Weights of a small mixture-of-experts language model, trained from scratch on English Wikipedia.
Size: width 512, 113M parameters.
Experts: 16 experts in each of 8 layers, 336 SwiGLU neurons an expert, 2 picks a token, a softmax router.
Training: a variant of Muon for the experts, 425M tokens, 8721 steps.
Below are experts of layer 3 (counted from 0) of a mixture-of-experts language model. Rows are named router (the router's row for the expert), gate (a neuron's input weights, with its number), up (a neuron's input weights, with its number) and show model dimensions 256-383. Each number is 128 + 24 x the weight over its row's rms, rounded and kept within 0 to 255.
After each expert's rows: "comes after" lists some tokens at least twice as common just before its tokens as in all text. This comes from a sample of Wikipedia text that the model never trained on. Tokens count by the router's weight.

# expert 3
router [ 83 134 114 116 146 125 120 141 107 119 153  86 133 132 117 147  95 132  97  90 115 114 141 117  99 107 112 111 148 124 122 153 122 134 133 141 120 146 116 119  71 122 136 115 114 175 143 158 108 155 174 174 139 131 136 138 104 155 102 121 136 145 126  90 111 101  73 193 126  99 125  86 108  90 133 150 117 158 142 174  98 110 141 111 152  98  63 107 125 189 131 105 165 123  73 133 126 114 153 134 109 112 108 148 161 139 121 123 107  92 155 100 128 126 116 116 179 103 128 140 143 150 130 103 138 142 139 104]
gate2 [ 93 139 111 144 101 185 120 142 119  96 107  94 154 106 127 168 116 122 113 142 105 156 138 121  82 131 122 143 155 111 116 112 113 127 152 148  98  94 132 118  88 188 156  89 102 115  99 175 144 126 131 136 117 117 124 143 118 109 137 159 164 123  90  86 128 149 143  90 107 101 124  77 107 111 125 158  83 148 131 144 112 129 109 143 132  97 100 118 146 130  92 113 139 169 126  97 116 151 171 118 122 137 156 137  90 175 116 109 111  78  66 145 128 142 107 141 189 162  93 123  80 113 119 135 136 128 134 137]
up2 [106 109 119  73 170 132 125 121 114 128 120 102 119 143 107 151 135 138 115 141 116  79 120 107 141 118 164 154 104 123 101 145 172 123  92 106 122 108 153 128 148 155  94 135 125  94 120 119 128 149 147 127 108 134 147 148  88 136 140 142 162 123 126 121 111  88 130 155 101 129 171 106 130 113 133  88 144 132 115 136  78 123 129 176 109 134 168 133 153 126 116  93 136 148 110  92 110 157 133 120 124 145 154 143  85 113 133 139 135 128 142 184 107 146 101 140  99 136 134 141 169 146 147 108 144 148 142 182]
gate3 [122 124 125 108 124 140 122  93 124 122 150 151 110  93 121 152 130 124 125 139 119 141  86  67 111 120  98 133 117 143 129 175  99 155 128 137  97 106 123 111 135 125 114  89 139 132 139 148  75 126  80 134 109 102 114 133 130 140  97 134 171 132 131  97 112 102 140 125 129  95 171 127 107 119 120 115 129 118 151 120 110 135 136 136 145  94 158 129 110 130 104 104  88 129 136 109 147 120 104 138 117 146 155 133 121 119 107 141  87 117 105 132 102 133 128 171 160  91 109 113 101 132 115 106 153 118 110 133]
up3 [135 167  61 116 128 134 109 159 155 106 178  86  80 150 141 154  99 153 105 119 115 154  90 147 113 147 128 172 149 174 156  81 141  98 131 127 120 103  99 115 161 147 118 120 126 133 160 134 126  70 157  92 163 127 110 155 126 147 170  98 123 117  95 122 136 186 147 163 141 155 156 141 100 135 126 113 144 126 108 157 144 121 152 117 143  84 120 136 165 101  87 125  92 119 145 127 146 144 180 139 113  86 129  96 136 156 140 145  90 164 151 150 127 162 111 122 114 106 110  89 133 117 125 116 149 116 116 160]
gate4 [143 175 105 124 106 124 139 150 165 141 120 117 122 112 118 182 143 121 121 121 126 119 153 131 145 113 127 121 108 146 129 129 112 169 140  99  82 117 123 164 123 139 128 166 141 154 117 159 103 118 134 188  77  91 135 153 107  86 139 139 103 145  97 118 124 115 150 175  86 111  98 119 133 113  97  97 102 113 124 153 147 134 150 139 150  86 101 119 112 144  96 113 148 141 110 118 140 142 153  92 147  99 112 146 157 135  94 174 128 116 136 148  77 134 124 161  82 149 128 168 145 123 151 149 144 144 119 118]
up4 [118 105 112 134 137 120  89 135 152 102 126 133 151 124 169  97 128 149 107 182 145  98 127 125 141 147 131 168 101 121 152 108 155 112 147 154 132 129 104 107 120 148 144 152 107 160  99 144 102 116 138 182  83 145 149 120  73 101  84 150 153 100 120 145 117  90 117 119 167 121 121 134  67 112 159  87 140 143  75 116 124 101 138 143 166 134 134 141  65 141 171 137  85  93 107  97 151 182 116 158 160 109 117 129 148 119 131  68 125  66 124 122 105 185 143 141 112 117 136 114 120 128  99 162  83  97 138 131]
gate5 [124 122 107 104 108 118 107 171 116  88 116 101 138 110 123 140 165 158 115 120 153 121 107  59 121 197 135 147 142 132 135 115 156 119 145 135  89 107 102 124  98 187  88  92 104 115 127 145 113 144 158 141 154 152  81  70  99 151 109 139  89 114 148 157 147 125 130 138 123 132 127  89  92 162 108 106 147 147 118 151 124  96 147 113 128 135  91 111 102 147 106 143 131 152 139 150 155  95 110 133 137 130 134 112 112 148 131 129 111 118 171 111 107 164  85 135  84 135 129 157 148 150 150 133 125 137 140 105]
up5 [126  93 133 108 146 115 140 132 138 136 123 109 153 112  98 110 146 141 104 123 124  82 172 167 167 148  82 122  97 130 158 146 158 114 116 119 144 104 125 118 140 123 122 158 139  96 151 163 117 109 140 121 176  85 148 125 166 143  89 145 159 160 130 108  92 144 174  88 105 158 126 170 123 132 177 151 116 134 115 126 116 148 117 111 118 144 116  95 111 112 169 123 170 111 112 157 132 168 121 132 168 150 152 126 108 143 100 124 140 143 151 115 102 140 121 124 121 133 144  64 124 158 123 140 159  94 129 138]
comes after: "-", " |", "|", " (", ":", ";"

# expert 2
router [103 143 130 152 144 138 158 108 161 113 123 158 137 162  89 122 100 155 156 127 119 156  83 124 115 118  98 126 113 107 141 112 146 148 122 121 108 112 155 164 110  98 104 138 113 111 140 153  86  97 143 127  72 137 130 143 134 121 157 119 113 171 118  89 168  79 151  95 123 146 111 120 148 140  88 103 136 170 136 127 107 125 136 131 118 142 111 104 150 163 129 139  96 136 133  80  85 133 134 164 114 129 115  81 127 173 107 140  87  88 111 102 157 112 101 141 137 132 133 137 139 165 139 139 137 120  80 140]
gate2 [ 95 121 104 144  89  86 133 131  78 154 129 105 123 145  98 143 145 117 130  79 103 114 111  82 137 195 125  99 110 143 192  92 143 110 155 113 138  95  85 164 120 130 154  94  89 135 135 121 107 131 115 119 175 131 110 125 135  93 151 118 140 141 139  67 183 106  90 110  76 118 102 139 131 110 159 121  88 119 151 157 140 133 162 103 126 102 137 130 137 138 105 106 111 138 159  96 124  65 111 164 125 115 123 155 117 136 159  95 118 151 131 190 162 100 136 154  97 134 112 119 171 141 121 150 116  86 116 161]
up2 [106 116 187 133  92  99 170 106 144 117 145  78 126 122 134  85 135 141 134 119 140 115 100 111 116 124 146 145 116 120  96 124 123 119  95  93 136 131 130 166  68 110 167 107 135 149 139 140 134  94 118 122 174 153 165  85  86 111  90 107 157 109 104 134 168 101 115 158 138 145 108 113 125  98 156 139 132 127  94 151  97  98 122 114 118 139 111 127 177 155 161 114 103 133 145  85 146 139 113 145 126 173 116 181 124 132 138  89  95 141 102 108 126 138 146 115 150 149 148 142 109 104 143  82 130 120 122 124]
gate3 [100 123 182 125 104 113 163 115 144 114 110 136 130 118 148 102  58  83 184 126 133 140  96  99 135 106 111 132  99 107 147 147 138 116 148 153 124 117 115 133 138 110 132 121 111 140 136 113 136 136 110 109 121 118 128 153 121 126 126 115 103 113 148 159 108 163 143 124  80 126 150 135 152 119 172 132  96 101 160 121 154 148 164  99 135 117 127 132 146  95 148 139 148 116 176 134 131 141 171 183 135 124 142 154 143 101 131  94 104 142 121 161 111 130 102 124 182  88 150 108 139 100  92 167 111 122  92  95]
up3 [129 110 142 148 141 186  82 132 132 140 139 114  91 152 103 129 163 130  83 133 154 121 113 175 120 130 130 144 136 163 107 134 159 105  91 141 113  94 148 126 112  54 101  95 162 127 131 162 145 167 154 141 111 157 131 114 135 158 115 111 139 128  86 117 162  91 106 103 103 154 119 136  98  67 169  81 133 100 148 140 170 100  97 139 120 155 110 137 120 113 162 124 154 147 105 166 147 143 110 123 130 143 136 130 125 177 169 142 146 117 110 142 124  76 150 107 130 159 105 130 122 125  96  92 115 134 129 139]
gate4 [123 170  91  86 116 102  96 122 151 131 140 126 186 118  81 176 117 117 143 131 105 113 111 164 117 113 130 120 136 112 104 150 141 120 113 150 123 103 127 173 136 132 103 127 101 122 133  96 137 129 114 122 141 112 140 126  62 144 156 103 134 110 105 128 157 129 113 150 107 103 121 152 152 132  85 151 127 105 116 136 121  89  95 112 117 143 113 121 149  62 104 131 124  74  89 134  95 119 133 133 130 103 170 117  99  86 148 117 121 149 196 142 126 128  90 115 171 170 139 156 149 121 130 127 126 105 160 138]
up4 [165 139 131 106  86 106 150 120 150 115 147 186 110 167 133 129 164 157 136 121 155 179 121 119 103 165 119 142 128 137 100 144 148 155 127 125 122 146 126 132 157 125  96 125 141  71 140 146 140  86 146 172 125 144 146 165 139 148 101 140 136 111 122 148 125 135 141 103 127 150 125 145 136 131 147 166 119 165 121 140 120 116  96 166 123 144 118 144 130 159 166 116 156 159 117  90 142 168 152 128 134 146 136 188 110 118 120  86 124  97 176 126 130 149 130 116 133 107 122 138 132 143 112 148 120 117 113  92]
gate5 [ 98 162  94 122 121 111 130 116 155 126 114  86 152 149 136 116  79 128 118 142  83 107 137  88 160 111 144  94 167 129 126 151 100 136  89 102  90  99 130 105 133 136 130 144 118 121 149 146  99 142 119 107 150  98 152 127 145 138 140 130 129 169 119 132 106 124 164 163 136 138 136 143 110 128 166 121 153 130  93 133 115 116  89 146 115 136  98 124 140 155 128  96 165 161 113 114 134 115 118  97 139 196  76 126  98 129 142 122 146 153  54 128 101 139 111 116 125 128 115 117 139 128 141  91  88  85 154 142]
up5 [ 96 116  96 149 137 120 162 106 127 109 147 154 112 129  90  93 124 119 125 142 126  76 128 148 111 137 115 152  93 126 156  94  91 157 100 112 132  94 127 169 159 102 145 105 147 102 135 143 126 147  98 146 120 119 170 134 144 147 128 101  95 189 107 137 123 111 166  97 135 154  98 118 105  88 139 116 126 143 166 133 122 147 107 128 152  97 102 100 117 171 136 134 135 106 160 101 133 142 134 121 117 122 140  84 152 119 112 124 132 133  99 177 144 118  81 115 189 135 119  97 150 152 100 130 120 146 113 148]
comes after: "\n", " ", "\n ", " 1", " 2", " 3"

# expert 12
router [130 138 191 128 131 117  65 128 120  99  97 145 131 149 158 108 136 113 117 123 159 109  98 138 141 130  91  74 106 139 170 134 141 157 109 159  91 150 106 105 148 123 151 134 124 113 126  90 141 101 105 158 165 133 153 154 145 112 145 122 137 111 153 155 181 115 147  84 126 133 148 131  91 100 140 144 137 117 112 166 131 118 151 113 141 128 144 138 141  78 128  95 135 134 158 142 129 121 132 108 143 109 147 158 102 133 155  92 118 138 141 176 135 157 134 118 139 104 120 119 163 134 108 132 129 118 120 150]
gate2 [139 116 132 163 114 101 118 100  87 105 167  95 136 141 123 114  74 132 134 136 138 136 121 157 109 123 121 116 140 136 108 139 140 102 178 165 132 131 105 150 127 110 127 106 119 113 117 117 135 106 128 143 113 114 146 108  82 153 122 127 142 100 132  86 111 124 107  91 161 145 103 118 114 152 179  68 100  99 139 162 128  82 170 132 164 121 138  68 123 161 171 147 136 125 104 111 103 143 133 102  99 142 135 127 150 146 123 119 152  78 128 171 138 153 145 153 196  99 127  97 135 148 168 141 120 190  90 103]
up2 [165 103 107 110 160 118  97  69 140 113 150 105 127 132 135 105 137 120 124 122 113 126 113 109 151 164 118 138 151 166 127 111 117 155  93 111 160 134  98  95 114 124 101 152 123 102 132 144 134 114  98 126 141 160 132 127 120 160 111 125 134  77  89  86 102 141 157 142 121 151 160 160 129  69 146 130 132 124 146  57 100 135 100  77 126 125 115 126 107 128 154 104 102 192 170  99  74  70 158 147 115 156 113 173 146 145  47 118  98 157 137 139 131  85 166 124 144 115 117 139 145 159 157 103 108 125 133 146]
gate3 [120 100 149 111 126  86 146 164 119  91 146 127 125  87 134 107 154 146 111 168 116 160 150 134 127 111 137 146 134 139 124 122 129 128 168 121 131 139 132 139 108 123 141 153 158  99 148 147 100 128  93 121 137 114  96 101 159 147 164 118 126 116 139  95 120 113 113 133 140 104 104 160  92 132 124 144 117 151 113 108  89 142 157 138 136 113 118 156 150 109 155 148 124 115 122 134  96 113 144  82  71 115 134 146 119 120 139 144 108  89 134 131  87 124 185 192 134 106 154 163 143 112 128 170 148 119 101 104]
up3 [153 137 171 119 175 171 137 161 115  87 111 165 126  88  93 112 134 142 140 111 105 127 125 100 131 124 128 116 127 134 115  91 132 131  78 104 140 147 127 131 104  69 130 107 113 155 145 141 139 120 126 103 115 115 144 121 116  95 124 131 143 132  97  87 113 115 100 126 108 129 122  79 127 125 160 117 126 148 147 137 171 112 117 122 142 144 113 121 132  82 140  90 138 108 145 139 112 135 116 174 160 118 149  73  66  84 148 128 151 155 140 119  86 108 112 139 109 112 120 124 111  92 172 139 174 159 157 131]
gate4 [127 167 102 123 141 146 124 162 119 169 117 102 165 133 172 103 107  99  93 156  68 140 101 109 157 107 155 134 114 122 160 141 143 138 121 136  75 109 123 162 115 150 107 134 120 155 104 124 168 114 151 135 164 117 164 161 129 101  96 144 130 128 130 131 125 161 122 167 157 119 111 121 144 119 143 124 144 128 179 140 102 146 180 100 134 112 127  94 152 163 104 115 114 125 112 132  95 129 129 119 139 129 131 142 106 136  91 118 137  81 126 121 153 122 159 128 127 118 135 131 138 107 125 124 147 140 145 126]
up4 [136 187 144 160  78 125 108 189 128  85 150 137  98 117 146 136 127 128 140 107 136 150 125  99  96 155 138 148 132 156 160 152 103 103 103 157 117 142 162 143 126 155 125 174 116 101 120 128 162 138 108 132 100 161 164 162  93  78 136 104 126 135 129  83 149 168 167 126  87 144 111 144 141 110 125 122 121 137 120  90 134 117 124 127 153 116 123  94 120 134 133 164 123 111 109 130 161 144 102 164 158 119  85 129 120 137  88  90 133 100 131 145 100  88 129 151 123 120 142 124 122  62 128 127 139 134 129 122]
gate5 [125 119 113 144 134 114 158 127 141 108 127 161  93 103 170 138 148 137 177 150 149 102 155 130 123 117 167 136 105 109 126 110 158 142 134 112 105 146 127 128 140 170 147  96 111 167 124 157 112 133 150 123 167  89 141 132 152 185 150 154 100 120 130 148 116 138 148 157 137 129 176 147 164 126 131 160 136 107 121 160 114 154 109 129 118 151 128 127 148 135 117 121 156 110 132 105 121 124 126 121 122 110 156 170 148 138 117 144 148 158 135 146 159  96 129 113 117 133 157 119 142 145 136 120 132 144 123 110]
up5 [143 119 124 129  94 113 104 132 115 155 205 151 135 147 128 143 139 115 164 108 114 110 114  97 125 109 147 135 128  90 139 133 143 107 144 101 163 138 163 109 166 129 173 113 122 144 145 114 142 134  96 115 113 121 161 111  95 110 119 152 196 103 145 155 188 203  76 128 120 110 132 111 132 113 100 125 143 141  99 133 118 113 135 135 108 117 140 140 164 121 112 141 118 136 146 135 116 124 172 142 104 102 128 156 107 120 131 188 125 116  99 123 138 122 131 128  96 170 140 130 130 126 102 114 136 123 108 136]
comes after: " a", " the", " in", " an", " and", " of"

# expert 4
router [145  90  95 130 114  78 122 123 150 126 119 155 116 135 116 105 146 164 142 121 149 164 164 139 117 153 153 153  71 146 137 104 117  89 110 158 123 124 115 120 139 113 151 121 163 118  80  87 137 128 155 105 135 116 115 149 153 130 119 106 118  88 104 123 149 129 154 142 103 155 125 160 127 126 137 125 170  78 147 113 174  98 124 143 164 106 132 151 102 143 167 143 131 143 128 116 174 119 181 151 128 153 117 143 160 141 123 130 145  97 118 141 122  63 167  83 120 154 119  88 140 117 151 133 106 152 127 164]
gate2 [106 157  96 119 156 120 122  93 151 126  79 115 155 113 108  65 125 142 106 146 116 121 110 137 165 141 130 155 108 180 121 108 114 132 134 111 117 115 121 100 111 150 151 102 125 132 131 121 144 116 120 115 156 154 118 118 122 113 131 104 135  93 117 119 132 163 113 137 111 132 124  60 105 137 164 179 130 108 101 131  94 125 134 131 108  86 130 127  80  81 158 137 112 115 146  64 139 123 156 114 115 104 115 128 113 140 166 134 138 133 115 127 130 130  88 139 125 147  91 112 129 117 113 136 104 167 157 155]
up2 [138 122 117 115 147 110 184 170 135 129  89 158 122 121 152 107 157 131 127 122 130 124 186 107 130 125 166 147 126 130 148 148 150 142 126 156 132 152 133 131 170 111  96 127 100 143  75 108 141  90  89 108  61 114 120 180 143  70 113 142 128 119 130 130 113 117 103 101 151 106 122 134 164 111 140 104 172 144 143 127  78 126 156 107 135  95 160 144 128  91 135 126 155 133  86 112 140 116 123 135 158 144 103 156 143 112 166 143 146 107 164 125  97 123 128 161 131 133 110 130 120 158  98 112 105  95  99 146]
gate3 [168 152 149 119 125 140  95 121  99 130  92 126 123 136 132 169 133 132 117 134  98 141 112 111 136 174 137 106 108 136  84 127 131 169 121 153 106 101 141 157  73 127 155 115 163 128 181 186  86 134  93 178 104 104 110  83 133 122 109 158 132 147 139 123  89 134 129 132  95 116 133 108 152  83 106 125 120  96 122 131 126 171 118 113 132 144 147 167 155  91  98  61 174 118 100  87 132 150 133 148  96 149 121  62 100 163 128 156 113 126 123 153 112 123 133 143  93 145 147  99 118 116 151 133 135 128 157 138]
up3 [158 122 104 118 123  89 139 147 169 178 136 129 155 104 166 115 120 138  79 148 160 155 129 122  76 150 106 110 101  91 133 121 110 150  77 167  98 148 129 112 124 127 109 137 123 139 178 114 135 116 160 139 107 129 137 136 113 141 155 153 121 146 187 131 171  97 107 105 132 130 115 133 107 134 165 152 122 139 144 152  60 158 115 107 104 106 139 165 150 106 145  67 158  83 145 173 131 124 141 175  94 123 147 101 135 129 121 151 172 108 171 152 138 109 142 133 113 107 150 140  93 125 134 131 114 100 128 144]
gate4 [109 123 142 149 105 143 161 133 140 143 120 130 137 102 138 124 158 111 146 135 113 146 100 147  81 124 129 160 126 153 150 155 177 113 110 148  51 137 105 159 136 147 130 122 120 131 117 122 141 147 141 116 129  95 132 178 147 177 100 137 142 124 150 121 152  76 102 118 155 146 100 103 153 112 119  97  79 137 140 154 141 122 147 134 122 151  84 130 134 133 114 141  73 119 138  87 132 165 144 100  93 139 166 121 115 134 107 145 168 150 126 192 119 138 127 162 110 152 138  95 125  93  98 120 147 136 131 114]
up4 [156  77 152 116 124 117 122  99 155 129  77 124 149 146 153 159 167 104 104 154 138 144 103 108 152 149 134 124 101 130 120 174 134 148 147 109 133 154 134 166 105 107 152 144 122 132 100 111 127 128 129 123 150 110 169 122 119 117 149 153  90 133 128 114 118  67 172 133 128 111 162 166  91 107 140 134 150 169 125 112 132 133 152  92 109 149 174  99 143 104 103  96 101 114 147 118 142 106 114 130 145 106  88  89 132 133 143  93 124 128 115 152 131  82 121  97 115 151 110 133  77  89 136  98 145 164  94 145]
gate5 [ 97 160  76 145  65 150 111 162 151 110 129 140 122 120 122  97 144 152 116 113 129 163 106 126 133 105  98 116 133 148 117 140  88 111 121  80 106 106 120 100 148 134 137 157  94 117 111 157 106 121 119 119 163  86 147 110 146 137 194 148  99 171 143 110 164 116 111 129 115 162 124 181 133 123 177  94 146 128 119 143 165 120 118  94 136  97 136 137 109 140 117  80 118 102 105 143 117 123 167 145 152  96 179 126 106  97  83  79 132 170 133 154 170 116 140 110 137 119 138 137 144 143 170 137 138 161 151 171]
up5 [112 109 101 106 109 166 166 127 127  88 143 162 105 142 149 124 159 105 110 143 134 148 120 114 145 100 134  90 130 148 155 133 136 109 162 118 151 122  65 130 118 117 144 150 159 147 110  90 133 147 181 114 140 132 126 170 146 158 163 152 157 126  73 152 142 119  95 114 150 151 128 123 133 104 153 155 139 101 147 121  75 145 127 122 135 124 120 116 104 136 145 151 118 156 102 132 133 171 131 158 122 119 158 150  90 127 100 108 131 107 153 119 115  79 130 115 130 126 104 142 152 105 122 141 108 129 131 112]
comes after: ",", " the", " of", " and", " that", " with"

# expert 6
router [115  83 139 105  95 141 114 149 151 103 118  71 137 138  97 117  96 102  98 161 124 127 139 116 125 113 114  78 116 126 117 127 124 137 133 137 111 139 123 104 105 152 181 129 156 171 107 132 111 145 117 177 152 124 134 159 101 103 160 159 137 114 124 108 112 142 171 153 123 110  91 122 129 131 110 145 142 178 106 141  98 128  82 174 102  83 146 117 167  92 148 119 165 121 127 161 146 137 107 158 147 153 184 139 100 127 106 119 145 149  85 110 126 140  86 153  82 175 109 167 116 181 149 153  94 149 129 134]
gate2 [137 163 150 152 127 114 122 106 133 153 146  99 169 139 138  80 120 160 106 163 119 135 127 147 101  91 148 152  84 108  99 110  88  81 131 130 105  97 117 100 107  94 134 147 138 144 133  89 118 151 188 110 167 205 129 154 143  52 145 115 117 143 141 131 133 146 161 106 115 150  55 153 119 104 125  91 117 148 131 167 125 108 128  88 154 148 115 128 158 113 150 148 123 133 143 128 152  99 152 150 122 142 136 128 116 134 126  94 124  59 143 180 141 113 136 113 161 132 139 123  95 122 105  91 122 101 125 144]
up2 [106 147 129 140 160  84 136 112 128 147  99 135  71 137 138 102 164 104 152 192 110 123 108 157 132 137 166 154 110 155 110 118 116 133 126 137 136  78  97 150 102 162 188  91 165  98 132 109 166 105 177 121 109 174 130 132 138 121 130 157 137 109 160 124 119 129 115 142 168 114 178 115 160 116 134 146 133 114 117 175 103 107 119 126 141  99 143 119 117 154 131 120 117 107 161 142 123 109 105 117 119  87 106 120 124 142 122 107 155  97 119  99 107 100 155 135 147 113 132 134 121 111 110 104 152 106 127 137]
gate3 [122 122 108 132 137  69 127 110 144 152 174 121 151  99 137 129 107 107 116 104 133 119 114 146 128 146 118 150  75 102 133  60 104  63 117 154 104 134 136 110  91 146 121 140 154 114 152 116 148 135 145 112 142 126  79 158 143  98 120 151 182 142 123 157 162  83 126 110 153 121 106 147 116 113 131 102  92 114 136 127 136 138 154 101 133 118 108 133 106 139 109 116 124  96 148 140 129 113 108 100 175 129 135 121 104 133 127 116 126 110 136 122  99 127 118 151  79 122 146 156 131 183  83 121 112 103 115 100]
up3 [145 112  99 148 107 108 118 133 136 110 132 118 131 138  94 105 106 131 142 152 155 123 124 151  79 140 106 155 133 115 116 117 126 132 125 177 153  59 114 112 114 104 106 131 150 103 142 144  70 108 149 141 141 118  93 124 111 145  99 104 145 120 116 125  74 141 144 108 148 129 108 170 149 105 112 139 183 116  85 124 158 139 126 124  75 166 125 123 169 101 125 129 133 112 111  95 103 131 152 122  77 151 140 144 160  77 105 135 105 109 133 132 132 137 151 131 168 112 129 128 147 141 109  86 131 109 107 144]
gate4 [139  76 107 150 147 121 143 125 163 113 104 129 136 163 171 130 140  92 103 124 115 134 130 116 132 149 140 118 186 123 139 126 129 133 153 146 114  99 101 114 115 101 130 114 107 134 139 138 118 128 174 125 166 125 151 109 128 149 126 142 132 126 115  91 131 117 125 122 109 118 136 136  88 158 144 151 129 138 119 131  97  93 189 114 124  91 179 116 107 109  82 133 159 122  91 132 173 103 172 100 127 129 106 128 156 148 125 191 107 110 146 107 124 105 113 110 189 150 139 129 155 126 117 133 109 168 122 107]
up4 [117 130 127 139 139 148 148 160 143 125 159 108 157 110 143  98 124 122 102 149 106  95 158 145 124 171 109 132  95 106 128 152  98 176 101 100 114 134 154  95 142 106 181 135 189 131  85 153 147 111 102 125 129 149 110 170 144  94 131 116 112 152 157 136 111 102 141  85 116 187 122 122 110 134 138 109 190 160 118  84  99 126 118 150 106 140 106 103 169  89 100 116 124 167  92 118 103 121 108 141 126 121 145 140  81 144 121 126 135  78 126 102 114 117 154 132  91 125 150 129 108 158  99 108 140 123 117 112]
gate5 [131 120 158 140 155 108  80 162 164 175 134 154 124 111  94 160  80 142 129  72  97 114  87 125 129 114 122 166 117 106 133 106 133 111 169 123 116 161 134 143 107 109 161 150 148 127 105 144 152 102 161 140 126 163 134 106 192 131 101 166 105 116 130 113 132 144 109 124 108 145 143  82 120 147 100 133 105 119  93 169  91 131 181  82 122 139 154 145 120 116 104 136  85 174 165 148 135 132  98 157 153 143 136 171 139  98 150 165 129  99 149 151 117 122 128 153 141  95 108 116 170  95 132 175 142  96  73 123]
up5 [169 114 146 115 135 165 125  91 161 148 115 125 135 105 153 152 138 151 113 121 130 111 116 132  87 131 125 103 136 146 126 170 101 147  86 136  78 117 130 125 129 128 106 125 162 122 103 126 141  83 117 141 161  74 105 155 121 159 164 160 142 129 148 139 120 115 113  76 103 125 138 148 118 130 160 130  94 143 135 150 116 103 137 151 154 118 105  71 157 128 193 107 174 118 124 149 143 129  92 170 150 129 105 146 106  88 119 101  92 161 160 123 126 118 107 118 111 155 157 121  77  71 104  83 109 161 139 112]
comes after: " in", " of", " to", " for", " on", " at"

# expert 11
router [154 134 123 112 125 133 160 110  78 150 160 125 126 118 163 139 158 124 148  94 114 122 132 117 167 165 157 178 130 100 113 106 153 115 187 109 130 163 115 159 169  83 106 123 131 131 135 156 123 130  74 141 128 127 151 103 131 132 152 133  85 108 122 138 130 138 119 114 147 118 146 158 132 132 149 124 133 112 116 140 148 113 174 106 114 130 147 121 137 134 109 136 160 121 136 131  84 154 107 143  99 101 103 122 106 142 164 165 124  99 114 118 141 143 205 174 159 170 106 112  97 110 157 154 149  96 113  66]
gate2 [122 116 180 104 125 118 113  97 122 137  97  77  86  81 186 138 141 135 139 154 140 192 123 139 125 192 130  76 117 131 112 152 155  89 135 150 117  93  97  86 132 164 117  94 115 123 201 130  79 145  99  99 138 145 138 149 112 113 166 122 132 129 174 118 152 192 122 101 145 144 145 122  92 100 149 121 150  98 103 117 127 140 122 155 173 118 121 173 134 118 156 136 115 152 150 102 125 112  66 129 143 135  88 120 115 134  88 114 131 106 112 139 146 148 113 130  99 152 101 102 118 121 112 109 121 144 125 175]
up2 [131  90  88 138 124  97 117 130 110 146 130 139 148 110 105 105 160 124 123 117 132  97 148 129 107 125 128 155 114 126  97 126 115 155 136 133 143 124 111 134 134 167 127 139 159 126  80 153 164  95 112 130  90 131 136 137 156 140 116 123 129 110  90 128 107 118 134 164 140 154 121  92 164  88 126 130 143 114 134 115 153 130  88 121  94 120 152 144 110 152 153 148 172 104 164 122 144 129 122 131 152 176 153  74 115 133 128  91 141 193  96 118 127  88 143 130 133 111 170 159 154  85 104  99 102  79 103  98]
gate3 [ 95 117 135 134 108 108  66  96  91 136 102 116 157 139 101 155 108  92  85 120 115 163 126 142 118 135 103 134  93 177 124 152 109 111 118 116 163 153 105 190 139 146 155 176 115  79 155 135  76 175 159 116 205  97 135 139 118 145 119 132 130 136  84 128 130 116 129 130 142 128 138 129  99 101 143 130 116 124 113 122  99 120 142 148 142 149 102 101 144 101 138 121 128 106 121 132 125 158 119 125 111 153 145 110 111 131 127 124 111 100 114 128 132 120 167 145 150 158  92 102 157 117 139 125 121 162 147 102]
up3 [122  99 137 130 143 139 119  61 170 137 130 109 159 150 125  81 133 102  99 159 132 102 110 135 120 111 140 136 152 163 147 109 134 129 158 156 152 139 173 161 135 131 136 135 150 140 144 102 177  98 137 101 117 196 143 117 182  83 139  75 126 148 100 176 131 121 102 150 111 118 125 122 127 136 176 139 126 104  97  64 133 115 121  94 100 109 129 136 129 159 150 163 135 122 142 138 131 132 134 144 156 124 124 113 179 118 114 165 157 130 129 142 129 129 126 165 102 119 107 174 127 120 120  88 106 135 138 119]
gate4 [135 133 117 167 111  91 163  99 137 147  99 135  95 141 117  93 155 146  98 128 130 134 155 134 133 136 129 148 121 147 127 117 136 117 125 146 120 166  87 103 121 125 134 105 109 140 134  73 107 113 138  99  95  98 148 137 148 107 143 155 118 125 145 119 142 134  87 110 121  97 153 137 131 123 126 137 151  85 140 119  74 111 141 125 130 113  91 118  82 196 105 138 122 136 152 112 103  80 135 161 131 125 133 128 113 111 112 150 116 101 116 153  97 153  82 170 102  92 125 145 143 115  52 102 155 146 117 117]
up4 [130  99 137 138 105 143 163 116 127 148 177 129 125 125 182  95 146 146 135 150 139  81  76 106 140 105 156 130 126 121 115 151 124 111 145 114  63 141 136 160 135 142 134 124  97 123 124 126 154 194 111 132 105 134 138 105 128 157 143 124 141  83 129 110 101 120 160 139 124 134 160 142 150 145 101 101 111 148 103 153 104 151 105 133 115 146 154 128  83 151 154 109 128 116 154 165 108 150 118  98  98 112 119 155 109 113 101 131 145 101  93 137 154 125 141 138 130 113 128 145  96 111 107  96  91  92 100  77]
gate5 [169 108 126 128 107 147 102 170 163 143  74 105 136 111 103 136 120 140  87 133 145 111 106 107 123 130  79 153  91  93 118 108 125 133 104 111 106 131 145 110 174 134 113 100 146  82 135 177 145 128  71 114 108 169 125 121 124 130 105 143 129 101  81 156 160 109 124 107  96 155 137 107 113 149 111 118 117 131 135 105 110 176 121  97 123 147 178 135 147 129 133 134  94 140 139  89 106 132 128 109  88 152 135 138 105 124 134  94 135 108  94 119 101 122 125 133  91 132 129 124 132 162 115  94 155 151 135  96]
up5 [138 115 143 101 117 140 144 124 149 150 124 122 137  87 208  91  99 120 113 148 145 141 147 147 163 135 137 173  86 128 123 116 140 134 114  92 111 170 145 107 155 142 126  92  97 115  95 156 151 114 143 133 104 141 135 124 121 132 141 163 106 125 112 160  96 144 126 103 166 116  86 135 106 152  82  97 140 117 119 154 170 135 113 122 156 124 157 144 130  95 147  98 146 114 137 135 133 130 155 130 128 113 128  93 115 158 103 168 130 163 129 137 102 121 151 135 102  95 113 116 110  90 150 103 137 161 121 142]
comes after: "\n", ".", "==", ")", " ==", "==="